{"d_model": 192, "d_shared_expert": 0, "normalize_top_k": true, "routed_scale": 1.0, "balance_loss": 0.00953, "norm": "rmsnorm", "tie_embeddings": false, "optimizer": "laprop", "lr": 0.00217, "beta1": 0.9, "seq_len": 512, "steps": 4560}
Below are experts of layer 8 (counted from 0) of a mixture-of-experts language model. Rows are named router (the router's row for the expert), up (a neuron's input weights, with its number) and show model dimensions 0-191. Each number is 128 + 32 x the weight over its row's rms, rounded and kept within 0 to 255.
After each expert's rows: a language model's description of what the expert responds to. This comes from a sample of Wikipedia text that the model never trained on.

# expert 31
router [177 167 101 117  91 178 144 103 146 135  94 101 139 149 148  80 175 150 155 157 112 198 129 138  89 135 152 130  78  95  65 124 157 147 121 173 158 163 119 135 114 140 154 142 125 170 108 108 143 190  86 133 159 164  80 117 110 112 113  80  93 110 123 124 123 153 142 119  84 102  96 174  94 174 144 155  99 124 115  48 149  93 135 127 169 152 182 137 139 142 126 167 140 162  59 166 140 146 136 117 145 180 153 141 117 183  90 113 203 129  68 157 133  77 200 118 135  99 107 160  99  94  75 149 140 100  78 138  76 185 147 166 124 153 149 170 165 150 129 127 150 119 108 110 113 143 139  44  85 131 174 168 153 107 120 146  51 190 152 157 136 115 138 150 155 147 115 114 107 145 191  77 124 132 114 117 107 176 133 165 107  86  96 130 163  72 153  83 140 135 109 123]
up0 [105 122 141 173 100 103  73 165 126  86 139 139 132  68 103 123 111  96 136  56 104 124 107 164 137  69 115 125 127 121 164 128 121 145 149  85 102 125 153 133 170 136  53 119  90 171 131 127 106  83 132 142 174  88 140 142 132  66 148  88 147 102 185 144 165 103 137 147 119 174 108 140 105 152 117 139 159 112 166 107 149 172 141 172 156 151  87  67 117 133 103 133  81  90 129  96 118 104 122 139 111 162 110 144 136 102 139 108 133 137 142 124 123  59  68 145 143 171 121 141 107 155 134 149 161 123 140 113 147 113 129 135 172 120 132  68  69 131 110 145  63  51 122 104 151  88 103 140 110 188  79 119 146 118 144 127  98 159 141 128 133 115 186 156  92 102 138  98 183  96   5 106 129 162 172  84 144 142 161  67 173 155 185 171 170 184 186 130 177 115 172 134]
Pipes, zeros and small numbers inside football appearance and score tables, with position codes like MF, DF, FW.

# expert 16
router [149 178 179 131 123 133 108  94  91 161 145 143 147  78 126 101 149 125 166  87 112 165 115  98  94 141 148  96  76 180  87 179 139 127 113 105 167 164 128  52 111 145 137 138 151 206  89  90 180  91 168 129 170 104 157 172 138 130 108 121 119 134  73  92 181  85 116 122 134  61 118 157 101 152 125 100  92 100  55 114 131 119 109 110 168 104 185  78 111 156 130 130 177  45 136 159 152  99 139 148 138 166 134 108  76 147 106 135 169 134 157 179 175 171 158 131  86 112 110 195 132 146 128 142  87 130 124  96  92 125 184 142  96 129 120 120 157 111 134 156 127 140 138  56 109  99 116 158 155 170 104 128 124 156 155 162  75 125 185 126 143  67 147 122 127 142 136 151 108 133 171 119 158 104 139  76 107 106  80 169 166  74 131 166  66 156 172  77 130 137 102  90]
up0 [147  93 109  99 171 124 187 139 165 155 157  80 110  95 159 130  90 126 140 141 143 162 152 124 168 151 130 128 116 119 107 128 182 160 111 166  97 123 108  98 140 131 130 159 123 149 126 165  81 110 158  47 138 153 167 163 106 158 141  53  93 120 121 103 132  92  47 152 177 116 179 128 107 124  69 118 119 131 103 126  98 125 163  88 116 145 182 233 143 155  98 184 138  99 181 132 117 147 129 106 142 126 116 165 106 156 131  67 162 121 129 163 137 122 101 126  68 104 114 159 109 123 130 163 155 155 101 138  90  96 104 196 169  97 145 176 113 229 100 114 154  87  38 157 158 140 120 130  87 122 152 136 151 125 159 111 107 135 107  99 148 130 173 156 118 140  88  71 123 188 116 145 155 134 121 179 146 120 189 157 145 186 160 111 119 148  81 102 129 108 105 182]
Table cell separators, heading equals signs and years in citations or tables, like (United Artists, 1970), Kazhdan (1991), | 1992 |.

# expert 41
router [141 100 168 124  84  72  89 201 129 135 168 113  80 138 133 143  69  30 109  68 145 134 164 113 153 122 158 156 160 142 173  93 132 151 118 132  95 176 124 136 132 106 122 131 159 120 113 139 117 123 105 149 181 151 122 153 137 148 193 108 193  75 143 136 151 162 132 142 133 146  81 104  55  79 141  96 144  92 174 146 104 161 104 122 122 141  89 112 180 122 179  75 148 170 199 168  43  77 131 156 151 166 110 147 135 104 101 144 109 154 134  94 146 120 131 189 150 162 103 156 110 109 132 128 103  97  84 131 137 130  72 126 109 127 141 140 112 101 109 154  96  69 120 100 150  82 153 127 130 108 144 151 196 125 121 183 129 169 112 114  95 172 129 122 142 107 174 102 124  95 147  67  67 157  82 105 160 122 106  66 137 129 168  73 113 124  95 118 176 118  81 154]
up1 [145 107 200 131 109 146 138 143 101  87  84  62 153 119  47 102 127 115 124 118 142 129  63 209 137 112  94 129 126 151 149 138  75 170  99  82 145 120 133 118 175 150 165 167 143 213 186  61 102 119 178 156 123  69 164 140 103  83 118  98 167 177 119  94 166 167 168 133 158 129 130 144 115 112 100 141 146 184 159 160  88 128 116 173 159 120 121 133  96 102 113 140  99 134 168 118 137 129 124 144 111  61 153  82  92 118 138 188 118 149 102 134 150 125  91 113  95 141 121 134 108 101 173 120 198 124  72  89 147 144 189 135  91 105 123 119 202 111 159 133 103 125 110 149 104 213 159 127 128  58 156  82 109 112  99 121 121 152  99 168 172 151 114 172 170 154 116 111 107 114  94 180 167  67 146 122 150 118 156 143 124 131 126 118  96 119 130 101 158 126  87  96]
Opening pieces of personal first names and surnames in rosters, credits and lists, like Kar, Ga-ullist, Bh-anu, Phil, Johnson.

# expert 43
router [132 140 142 128 117 165  88 120  68 157 118 159 150 104 146 139  79 114 134 192  82 124 108 125 103 112 168 163 109 125 116 157 124 159 118 117 119 106 177  97 113 120 171  92  90  86 130 166 127 190 134 141  92 177 125 117 131 139 143 146 127 163 167  86 125 100 137 105 159 137  76  90 117 153 134 122 158 147 152 144  72 105  98 137 122 104 134 178 160 165  78 153  96 137 159 114 119 123  96  93 124 124 126 133 236 100 106 109 104  86  96 117 122  99 103 139 160 102 126 161 118 113 110 161 142 118 159 176 169 170 117 140 117 156 182 114 144 187 119  55 160 115 188 165 117 141  74  84 107 166 125  79 118 150  46 125 105 162 128 171 123 159 127  60  44 101 114 139 120 133  92 142 180 155  91 125 176  87  64 178 147 138 125 170 126 224 131  67 114 173 140 140]
up0 [170  99 203 154 137 159 132  85 161  90 160 129  41 124 179  88 154  92 183 140 116 174 163 162 143  77 143 147 144  96 158 116 126 134  95 119  98 169 137 162 100 176 143 158 171 186 120 174 134 147 131 143 185  83 130 146 125 117  88 140 155  87 154 157  99 162 115 135 114 146 132 140 198  92 133  70 155 149 146  69 119  94 157 166 116 139 170 124  89 180 111 134 113 117 120 137  99 113 117 143  78 116 130 139 158 204 140 122 130 178 124 193 164 116 118 112  68 159 116 135 118 100 144 144 147 165 125 165 155  97 162 100 133 103 139 126  88 159 154 149 126  79 155 149 113 153  82  79 106 186 113 129 119  43 139 121  39 143 126 165 127  84 113  96 127 125 126  96  90  92 106 133 146  77  63 118  88 130 136 187 173  88 155 150 138 116 107 120 187 106 101 121]
Place words and geography infobox fields, such as River, County, Creek, Avenue, and dashes before Country, State, Province.

# expert 3
router [110 100 140 146  93  93  78 209 136  92  83 135 202 123 120 128  73 151 138  70 109 108  86 101 139 153  79 154 142  96 173 110 113 175 166 132  60 125 144 149  81 138 153 151 124 112  81 221 150 126 128 152 106 147  96 149 100 124 145 148 166 128 110 176 181 156 155 128 198 185 133 124 104 113 127 129 148  90 129 120  70 162 135 158 154  91 106 176 130  96 178  65 121 135 163 179  70 119 146 139 171 122 116 143 158 105  77 106  84 191 113 147 143 147 151 138 156 175 120 106 130  69 220  98 137 120  94 179  92 159  86 128 102 132  81 129 133 132 100 153  98  72  79 122 129 129 145 145 175 145 142 163 158 136 119 153  96 129 126 100 143 166 113 212 166  95 140 105  80 138 127  83 126 124 119 130 111 137 112 107  85 148 162 133 163 149 165 126 164 140 123 142]
up1 [ 85  98 142  99 133 120 154 126 105 133 138 136 176 106  48  98  75 151  86 170 107 147 130  91 157 148 138 136 142 134  96 111 157 109 118 173  98 149 188 116 176 139  88 151 178 126 128  59 188 121 127 105 122 152 180  59 107 124 127 115 116 102  98  68 160 146 156 101 143 192 108 155 172 107 155  85  73 118  95 137 118 146 165 118 114  91 148 154 157  61 116 156  49  80 157 119  90 116 164 129  76 151 104  98 153 150 173 142 138 141 186 124  65 113 106 109 145 100 118 123 107 134 162 134 140 182 150  85 160  86 106 181 119 148  82  95 174 123 149 104  89 109 113 140 163 149 139 114  95 154 124  93 121 147 148  85 122 159 131 203 166 150  97 108 163 124  75 149 132 133 167 198 170 127 108 141 151 127 209 119 180  68  96 102 131 111 179 121 103 120 144 117]
Capital initials and opening pieces of personal names after first names or periods, such as F., Sch, McC, Jr, Gil.

# expert 6
router [102  99 164  59 101 115 122 168 206 149 204  82 115  92  34 119  81 169 113  95  82 131 115 172 153 199  71 143  87 117 130 136 120 128 105  88  83 142 146 138 112  91 150 164 101 145 123 186  92  98 138 118  99 135 109 101  76 139 151 154 204 151  94 133 111 156 135  83  96 108 119 144 102  96  79 159 125 126 127 122 142 170 132 113 161 140 133 124  92 134 125 132 125 118  63  95  73  93 113 165 117 149 105 100 134 149  63 135 173 129 156 103 133 130 100 186 125  98  64 117 163 132 157 106  75 103 134 110 201 107  76 135  78  97  87 105 149 149 148 112  55 118 118 154 115 155 112 108 135 100 133 132 163  86 137 128 155 120  59  66 137 113 153 160  97 139 122  80 122 176 118 143 149 164 132 143 159 174 133 113 191 138  94 150 133 154 117 107  84 149  92 115]
up1 [138 190 142 175 106 124 165 126 158 137  69  35 123  94 138 170 177 144 133 100 143 119 164 142  65 180  93 132 169 115 142 150 133  98 119  95 114 134  99 183 139 149 101 177 170 148 132  85 151 188 118 164  70 105 154 220  74 105 171 134 132 109 133 154 137 132 100 114 104 140 140 139 135  88 140 112 177 154 117 173 158 127 109 165 141 179 167 155  78 176 124  92 113 109 121 139 136 112 116 157 159 115 197 202 123 143 108 127  76 113 151 124 123 182 120 108 124 145  63 125 161  78 123  91  89 139 158  58 123 166 143 107 116 141 157  87 138 142 150 166 138 126 131 149 117 145 212  93 113 145  81 136 139 106 113  68  95 112 106 109 115 134 107 162  97 101 164 141 107 135 131 173 195  64  93 110 150 126 127  99 163 150  83 144 139 136 144 161 158 113 195 105]
Short word-internal pieces of foreign names and words (Kor-ng-old, Ar-bo-leda), plus raw byte pieces of Japanese, Hebrew, Greek, Arabic and Indic scripts.

# expert 2
router [157 152 120  83 111 143  92 123 118  93 187  75 146 103 130 123  76 137  88 134 123 117 130 176  79 153 182 146 160 116 152  82 135 191  74 141 115 181 174 149 143 127 141 192 122 140 146 120 166 142 112 115 156 175 119  99 131  93 158  93 139 144 176 113 168 159  73 118 123 102  47  97  91 112 118 146 147 107  95 193  98 116 121  69  95 139 143 173 120 116 131  61  82 112 202 145 102  83 135 135 142 159 135 158 193 128  94 141 149 108 107 127 130 134 121 186 148 150  77 115 119 146 166 155  71 145 143 169 152 139  81 102 110 164 134 103 136 104 113 109 153 101 108 143 103 130  96  99 126 131 169  62 155  71 138 174  88 149 113  69 109 131 167 130 102 111 135 136 130  96  64 117 159 192  75 109 191 119 151  82 180  97 162 134  90 142  98 137 112 127  83 189]
up1 [121 153 138 106 115  85 130 133 146 132 140 108 128 166  91 101 137 131 135 130 128 143 171  59 110 170 125 107 139 161 113 100 107 153 131 117  79 147 143 134 117 143 107 105 207 196  90 127 145  97 117 147  65  80 191  80 141  83  92 165 136 119 128 122 110 128  93 155  95 145 102  58 114 159 197 137 159 102  64 136 121 142 145 131 103 121 206 110 139 107 192 133  67 111 109 134 117 119 137  72 106 103 135 100  75 141  69 106 100  71 202 127 167  78 142 157  90 166 125 152 154  77 122 155 119 160 148  97  80 172 130 105 133 167  83 116 168 149 125 140 170 101 136 162 153 142 140  61 160 103 116 127 140  95 119 183  87 181 158 120 144 155 102 127 121 130 149 172 207 190 130 157  97  85  99 103 147 102 131  96  98 118  58 159 175 126 162 115 100 126 131  90]
Mid-word pieces and suffixes of non-English proper names and surnames, such as Mehedinți, Hafslund, -berg, -mann, -sson, Johnson.

# expert 19
router [ 75 157 128 118 111 108  78 160 131 179 131 112 130 146 126  74 140 123 104 110 113 163 101  78  91 166 174 122 122 181  51 172 165 147 173 144 164 145  87 173 122 122  90  67 109 155 129 142 149 161  86 114 125 121 111  88 138 150 164  94 103  99  90  99 164 182 137  85 106 123 127 167 131 157 145  96 100 143 186 119 186 147 136 109 130 148  59 115 136  98  81 127  60 116 130 132 128  85  89 111  91 106 154 145  88 121  94 141 179 179 119 207 158  97  78 148 121 113 138 138 119 168 107 126 125  95  54  82  91  86 143 115 187 134 113 107  75 125 188 137 113 126 104  85 129  87 162 157 176 146 119 108  74 151 106  89  96 153 170 136 115  92 185 142 156  76 142  91 123 138 122 152 165 168 129 101  92 161 153 207 172 147 119 129 106 146 156 153 130 112 124  76]
up0 [123 175 123  88 159  79  92 155 172 100 124 206 147 147  41 174 112 133 169 128 165 164 144 104 102 145 141 162 134 150  93 154  72 108 146  99 155 133 113  87  86  66 129 161 157 104 115 174 103 105  97 128 165  93 125 167 180 111  84 186  84 147  91  86 153 115 163 124 131 116 195 119 142  80  86 154 128 105 107 171 132 187  80 169  94  80 142 155 147 156 172 127 112 153 142 133 124 156 153 126 162 112 140  82 161  68 155 135 149 147 196 120 112 116 141  58 117  95 153 114  79 116 165 105 119 180 102 119 120 154 105  79 111 128 113 115 227 119 180 155 144 114 124 169 127 133 177 157 162  70 160 142 123 145 126 139 136 140 145 144 149 119  99 132 132 110 147 145 134 169 150 155 111 145 187 119  78  95 204 131 146  78 156 138 106 143 109 134 127  67 113 155]
Pipe separators after names or values in results and statistics tables, plus quantity words like approximately, least, Elevation, age.